{"num_hidden_layers": 11, "hidden_size": 448, "n_experts": 32, "experts_per_token": 4, "d_expert": 96, "d_shared_expert": 0, "hidden_act": "squared_relu", "moe_layers": [0, 1, 2, 3, 4, 5, 6, 7, 8, 9, 10], "router_score": "softmax", "normalize_top_k": false, "routed_scale": 2.17, "balance_loss": 0.0141, "balance_bias": false, "init_std_router": 0.0248, "lr_router": 0.000516, "vocab_size": 8192, "norm": "rmsnorm", "norm_eps": 1e-06, "tie_word_embeddings": false, "optimizer": "soap_variant", "learning_rate": 0.00187, "beta1": 0.95, "beta2": 0.95, "batch_tokens": [32768, 65536, 98304], "max_seq_len": 1024, "train_tokens": 362000000, "max_steps": 6038, "dataset": "wikipedia_en"}
Below are experts of layer 7 (counted from 0) of a mixture-of-experts language model. Rows are named router (the router's row for the expert), up (a neuron's input weights, with its number), down (a neuron's output weights, with its number) and show model dimensions 256-319. Each number is 500 + 50 x the weight over its row's rms, rounded and kept within 0 to 999. Numbers have three digits each.
Before each expert's rows: a language model's description of what the expert responds to; "mostly gets" lists some tokens that are sent to it at least half of the time. This comes from a sample of Wikipedia text that the model never trained on.

# expert 27
It responds to: Sports result verbs. Words in sports and career narration like won, against, lost to, joined, promoted, with of and to after result verbs.
mostly gets: " won", " against", "ank", " joined", " win", " Ak"
router:440499548445425604379413658543469414484475467618462472432500567561536435427450409490628559479587532585507565478454510573540541531533426481461458518510479510556441465495491568537510498477488587
up0:588490467454526527463395514450518548578329555522541404480521444510531486465502545452491597453535545484511447533366506512544478467519496469503442401591509517508489507566503585596510480527485502
down0:400522467567494472573502537430526524520501517486524546486555571538429508520471530507550424491555510455518513486588534505466444471550510484472507474609364375610478458510478577448577616534411489
up1:516456492597480495445544545380500497542538532548502539477512610437568478418448505547536449531478560447464518549498435571484503378527500495446433470557552516539539427532481524450460501607525514
down1:448575501516455503438580491420516572485498502577393611513422507497469542441526538465411531497441474389555469480490500514566467507471486403499471370552645537532518549546550519466443526504479455
up2:511392509467445549528541597485467517430601363533503436465542479485547424477493466436569453456533475575580536504464523584506480588544360481491567548452528540478502457443469509519473464555498471
down2:504466471445463482430454395550520495503641450399554496583564442488436456485644540428447534428446505484612548500508399400433579520434489495487489459526493598548485491422523497576495560511512465
up3:504389523529586477461487482470512535558446486586520481485506573530593556547411495572522487451470480590562443434499515547533494494504370529483348530458518495549528438529496518491540516545574472
down3:644536512463495431427512535468428481542629568545433526508502443448480476471478595546529427484537489476576448477596390498415480530559428510504518511484540467509541548435500424458564534548560512
up4:452494531469531585421465497427487522496450425494502506438500563528576472450538527469563606548501498475573532598481503538493478454513402458534532452459464530503547478494384573543499564502552515
down4:383508590466581435601524466456515430539512589516499498459445534531463506593613445559551506499532468502494443506479443579478581536525581511521534433437492541559544571519423473476543552318507500
up5:503569494529433528405471516492527465543536485664526557503498568601440360433513409550579467461556565557475494526526584544423462474547518444396404428608483588566551508461444465491558546573526555
down5:536514468476478491466486445490574548496529536569526604568577543492439494533502656527519500509414572497598464500468525496500473419480434451476431391549511599531515526593573458520442456480457518
up6:485532524541478425498463498498563471535524513508577470458611586468487529522459629487464537605560534488478473542540534464420467367564458613402484550526479492517485429494423490506562552479507516
down6:569478478428467459552502477562525410494534471472561542532464542534449475528590433458515554498450426508513568512452551530510501477488527521494517470510547663491495442541428542392397462488500577
up7:477384477459494426572522442507508358515513473430506496484544368590465569460519439408507354557535489477604443542509502477558486530585461475415435576467491553540501451463466525376480480538531491
down7:481406473484530472478514498493560438534542451587511576472499550559503464433527512504498442468450419469547399532489509492424535467467577417423492432589548519447455550438490393522498552578509547
up8:493455544442481511438466497483435453574420532507482485461544482534544559492470513552559558517581424495545478547507548474447497472546439590484600487537584497476504431559421500543546570481542527
down8:459449651456400450493474416535455463443464570441388405542588504531514529515467542522544561488484458429542530460501571510603496497550589558506495519455491543487490463572569521538467492594426386
up9:431485460463488406431459440545524432482481499499596476388528448552560524412509468380526479577594467546506607537418459482533491513540538518491440526518466437417533413362529566504507458449640574
down9:486457528515488442370472467523487517520532451386492551397582531498501495530413658424519480559455457532446525490509504498456430529533542518465450491443431500383581489350514462461528587528544496
up10:434556522460422517512467533508469515525433524517526488507496496526511484443461463416496504407493492474476491554442439504512482392530524481478471512531465523464521438531470447452466443484506420
down10:486556394488506563492467573507570500563541504515544467485669584500507523486608569538513525525494487481498552565498530495453472633513520506392519547499492424547520562562434539440419619447521570
up11:484545436489519495406576579532543491540536476561494545448536456472478423525504583550457549545624448517579493517543425418476490512501538465490497497513525552628481495463408594507603505528565442
down11:486554455597413483509485447528587555424572476450493645505443475601543565518495551478515533532517609532529508579552435454468472509483537497540559513523535531492444471563444495511462521461504570
up12:503431549495413596485477549496463447497526474514508569483522551468458524559382468462571517516561509536518462503558572469518481494567417523493560427505413572601566454572479571474530519490506461
down12:472579458566500451530583443557485529508483494465508492496447509468486516487522489526457518489542520518404563552578513556532534501463464472475601494534527502499495546502568449520441477548516406
up13:492553382552510478491530483519581573510525475371518393488519532517533459419460525380586580464558474525476498515489468513476500457520544533414569513516453463482510489386410478508528510435539511
down13:366469376558511501561466449448544429551530509590570441485549561563499456493474475449550530428505481457537373503431546402419578482552551415500495520445467485455488525473534492419549514525499580
up14:440523547408521486455499367480564425510475530464506499429518524469555461557444466654547489429496493515550471443510519403496462445592472418509418552413447411565531471509431487553537470495527494
down14:649418487572427465530520525503461497467508452530413510541531435453428549507476466477477523538538556543574481482430511528528394424555474518556440511531444476480435470525474471522470486498386538
up15:450511467495441523482520618530495378472523525530472554483491494551553534600512497523628556485500560598610566513508447540599502598541451568525489465533484538509582461522514596501523509512507560
down15:472475539451503476622361511482504646511562568444455409492447490492469506537441397457482456499493570472405459507487453358616491510578541429485503492399546529507525506458467461395522570439572470
up16:495509566484479565459516576633463516499565517407486512446544476568531519574471535423476580505555531561493515479461517485538459579557443488515446495621474452519524507421418547539513570433539538
down16:498483544485590540488497574548488442510496443480509452546481423448526550557544444545546499571483563499399505467496399504471412463445505544522514436461542514443514475474504529388392468552452484
up17:452483462526459522545414508514532446621487511582526459498588501497587546491585491517470543466552471457573460547517530430429416511552452535467457473457438484482531451462436505558509546461511451
down17:534533506581438490558539458448396542571554545532468591512538495517364518538388520532571513497440442561433472514486462461513528530498516492510492531518579528514538536495528493473464476475563526
up18:520494453387522551454544541525500457521477493511574466533519427497525525540611440479507529555555572514523542452450524600541486453546490533550546462528506458542528443501466501582510516538598568
down18:572536497382503559524482436422550411462483484431479493536524571500491471595508486560491444558480558523525483565450473508444417445421533472492544596492488469414476445565500466404510449410551464
up19:550394500530478500530512472619466525525540551480547464517519459513423577502487525543507533477462556604490429491552574550466490594552524445487520535496578428519485513611626446502561484431412437
down19:566577498511473481570425525535432430559558561558584538546508480482493551511507496484483499465433474437514372430478418486513428476462557558463375561410527597512431484508536510476452481504482476
up20:506452435472580444468481633501498497491524495525533483618508516470438398540437513563524486563537540478469508558551479563494514545513592477511482534533568487571424460498517517553527632469450509
down20:507494485496566478575511546480475503445511535498497509542367503468529466399497448538509519464476460535555528450478558497491475432520473433514473475495505409519447430514438471564520500480391498
up21:550445524482554538559577617428564420463501535579593457454605466443523464453497556518512552571503480563489449591456522480421405528585471540445505462569482596456490452498459483462517564482519445
down21:482463505473441433557550552500417431548579386442559469569499533506528525477555453563517550506565506476396516558611382573572450464461444510469619511520526464510566526455525442555459537559466486
up22:451502475524494510493373453502655547542460442512572475527558454537509491504541503446485541511587501551510457547458533448387396445621494580433484496499542492542620436525460463535541604528489500
down22:528497487535509461530499514550481503476423466554489564597482537430451510478446483505573520609456398483492565530483471505518453486506560389481448572508543598549497518433505521425510513564454564
up23:530438492507537545513558497472445477506552485512519543476544582539496525419520523490506453432517531606506547512574619574422447494509495537536543522538531480494541468541486537555528486512484421
down23:511552494544509532567535377452483473517463460479446449483512542543496569556534522540496555423420588492508475491490512469508484450550512429464478498510508457461415506489533537602447516498519440
up24:465587541471590444477633587550534448535531585536456485471540491510493477494477491558503545559541455499592458468498577432424494592551486559474473523479454503466514485471453551405496497455486477
down24:539561533459542502472510461439499397474473524512398485427544536566454573533592476507450536594478557497453398529505487420514413533478412508471506621575539448512520472583439478390452538526544459
up25:479504459493448533425480543496519473494425532479547415511529491432466448407443495407549628415543533574544502547374458461445479530491546515481402535655459514524575463449484496508510493468392572
down25:479402573646423498453453498467638549485573434530522622605574496495404381497470503510554520419462468562539501581458462462554407475567475467443546476522595483520536417465464551531610519512437517
up26:460520530481539454454476466521462447477385520507497520547514518461530451479504510389420513472513500566521455519429496488524496503497476546498457537529489481445476491539445520405575500476540560
down26:555526589542409391515485492502454477594488571534447552506518476529460429505464393513394468387478505503436519447560461410448543553481558491515487436468493514476454485533536504522508530617487543
up27:528433515477437455549434465525483496507556522529522535510518453540572586396403548466547519553605441502433457483453432481455424476513521461389545448495532417533661502457416490572468481414464425
down27:503535520534436513523483588584550552528522486442543505539494467567540502528520572503453374501458531500447426488363482558490492478549544478493518472430537590498506452503507467534521517485546474
up28:508559475442520551509505596583508428422515486467450508512536493561484439555549456414542587487509528565537610491467509528550481477544490523526523555442601465447465437423411526554503434415576542
down28:481507504484481493563526409514519497427534553445425448567553596545539411534465494472426423518375516491546535524528479493573426501476504593584459503597448482527491463517529469535566425438486462
up29:539520526443495490515511604576471463490534466492488466477538591513479476589487509509577517461584526544545609523440515433559488522568433525462583518445567478487566458446439490592457516505499506
down29:560551458445591417562472525537485571554533479535502534507470502450521548483505536525513508567376449543449505461488528471508540513438458486492525529508513491488584556508486548419512530562526475
up30:513518487461423523424471511514477495476466506577591452537500483444550487480524522545506477484521490603461438511395465478518455446515474487494504475496509569441497500535455489512519566536491548
down30:490439430509471506474427557518539504484579532445479605477544490506501474475483543496407511430431485499438495517465491502371483531514453509518525550564483522552489535499544479385488514514473438
up31:398542497451467504402553484422547577467396495528500525590518610474551469533455550563490476514563436527380495519541526505455502505507404478490493506453474449554512454368517511532597498568608492
down31:427389542505526569526424515460506488396403464498511532491512503537517510472503586461497373518474511453454561418548524537473550499470509475569572496523541540433519528475504508505431440491543460
up32:492516508453537510475652436530539467512452468734477496494522556549597492542502516374576482608506589509466508564484473495430480498543504510468448525479475599591497531590484591407435565453573425
down32:484520545505563436500508536538547518454491461506502491565466465420482593520516502434561407490511503394519506534558413511525499526397541500552426501553509452576479452506502510420502502454438501
up33:511604514463422431533430509566567516551542417558507429470543577550475434511445496563531508450486428534524430481481507426511505567548479504487373505474458458607520509510500528472549486545548507
down33:515529526546484536563507517480549489524477479523458523499420452451431507444547480489495479533513431529509501427509578573466535494449416452521506558526463487487527530470514467540460454466492518
up34:490550528524532524458501575522469548504465468560490416538543498413524538531499451483494575542559538517528485530523551576495483621539436539448524536541463427619505508498496492557496444557505533
down34:504560493592421392476454510470496447528429550452523531511445534424432509559504518428475570500547566495533501442532472582502548470513480541494610511543542463502531492449488450532498617547461496
up35:424494491485452591513582462535473505475494480507548507548527455468570523491461471480531496538576519533550552449490513370439453534555452539435531542432501517503429418544468531550540557435431478
down35:454400498513515503490509442448538493488530437602510571515556451518497476528492583475495502490484494458524549541528626428461470553470471533398487377525511569525506497444551437520433481576471490
up36:506474480563514544484401583495493482491553478413521515394554560527521425539498486499487605468527461418588428515413511426553420581560524454494519436487417559499596431478549448513548515478591392
down36:446483418524585491514433583477587431480501526555449691425495505454512412516507575484557578537573516458517434513531475507522472557495573480467523507438500586489528465511481460541511493559469535
up37:533509480545582640574559516494564494495486452478521505526583472511481457379529612476470535560565441527491452627462561510502369493597483550469404471452541554518528484492504550468501464520526498
down37:564487467505529514474507522442453448544505501494437491455484450470474591409555544527526566480479499460538514488600430485452495464500519570621613575467490480487555439491534514502486510516474544
up38:539520497566535474423469557427575472468607462481578499508591546484550597289523454520496539503514497506441448572509462483325461571550468636498461527525493514508569441491467493614589420491515541
down38:521481453502354518422504513553450467529496481499504562519425466506512528479539532485446453525466648444546473511556495555533478409547513541496496345513506501497441468542501596531483315483467452
up39:489510504534479527483468411540497456547474479459559455451509487613594494489551452470507653536636483488560505553495371525520492518513528510505544461559451490552561441499478571471452475402648523
down39:443428411634557504588498505532506472473491482493678538474545392538547535461554408525506505449497543559567537474443377531430607539473580492491454531441513481537515492437488504519411437450447500
up40:531470486498564536504532470455687446437545393446503464473521585519561509418451488493604519512507520601422530550519491547500506549517471550452389554544478520543539488515401489448489445536525498
down40:487552533480535512504610491486547442512425487444524471441380482471475445575442557493497458464487487472466532515525457473538585457405491529458491530456580604503531561616491521442602490514575524
up41:463531437473541517418424571565537560475572496431492522548505566437479483606488515467535462661466511545424533524454449571487491559502477476498564473515519447596578500499472575384459545473518488
down41:504445516489487574451564456439457597510497454474353547573538527502498522490463566477565667466449566488495453471578551528481519559488438556532479526447473492471493554456537549433443487519543519
up42:512547425592484534531455505492524514493492477533632451499660499415616588406459492495462544601533470532453449644433480473461408450505490593490565528595499503511483475516480524485492565469435419
down42:527529496539552516490415545533317470476551518410425446447496483534469542545479404535508572487510550485494532555551353492495527406523463562511479496467512498565570501533510532517479601545508614
up43:577462555525475471486509526474531497378494558406506485429506444414530518472418504461505499535511564563432484497452492520525474418502450539497592380677430426541504516496432442454477470521522479
down43:492460593546470473526429512485431498490562512509469400448565436448402508624433491535464554511441514435466425496509508489451529446488413496574574484484586495501456490492526409449435514432518541
up44:528491461579486391474515453547532509574532471435592480627544440451490527468490566518499472575530474450384469592471613420515391486643465545437506527573537479502543445554461461523557575529498478
down44:463561483470514450526493544489651526435549497474507529524458512424471498318447524555474451509530404466490519501586690504568491570480356434505343519516499495517522515446705402475508457531477597
up45:522539480626430522408551578584507491411545472494492489523523523450428539449461529514482448484577527597495548476482439455416463467526499440435455510499542501477496428477518511525458495458507511
down45:481561500444452521517531542539530543565500495453509505577450492517460519533585487526506419480466471428569487544482507516416407474452518479613516627471511531522496447480391515515503520478495460
up46:536475417494467456450411528504528475494495527497503541500544470484514467430452500502555609465512542483447478468468526452482454476546489476501479455393482460608458452484446420553575494501357438
down46:503504475456426555464535460524525593538550450514506489426496511478559581470536487477457457586567555513525439503477548401449396493593478526441459538470460496496444484496549470394504479535544520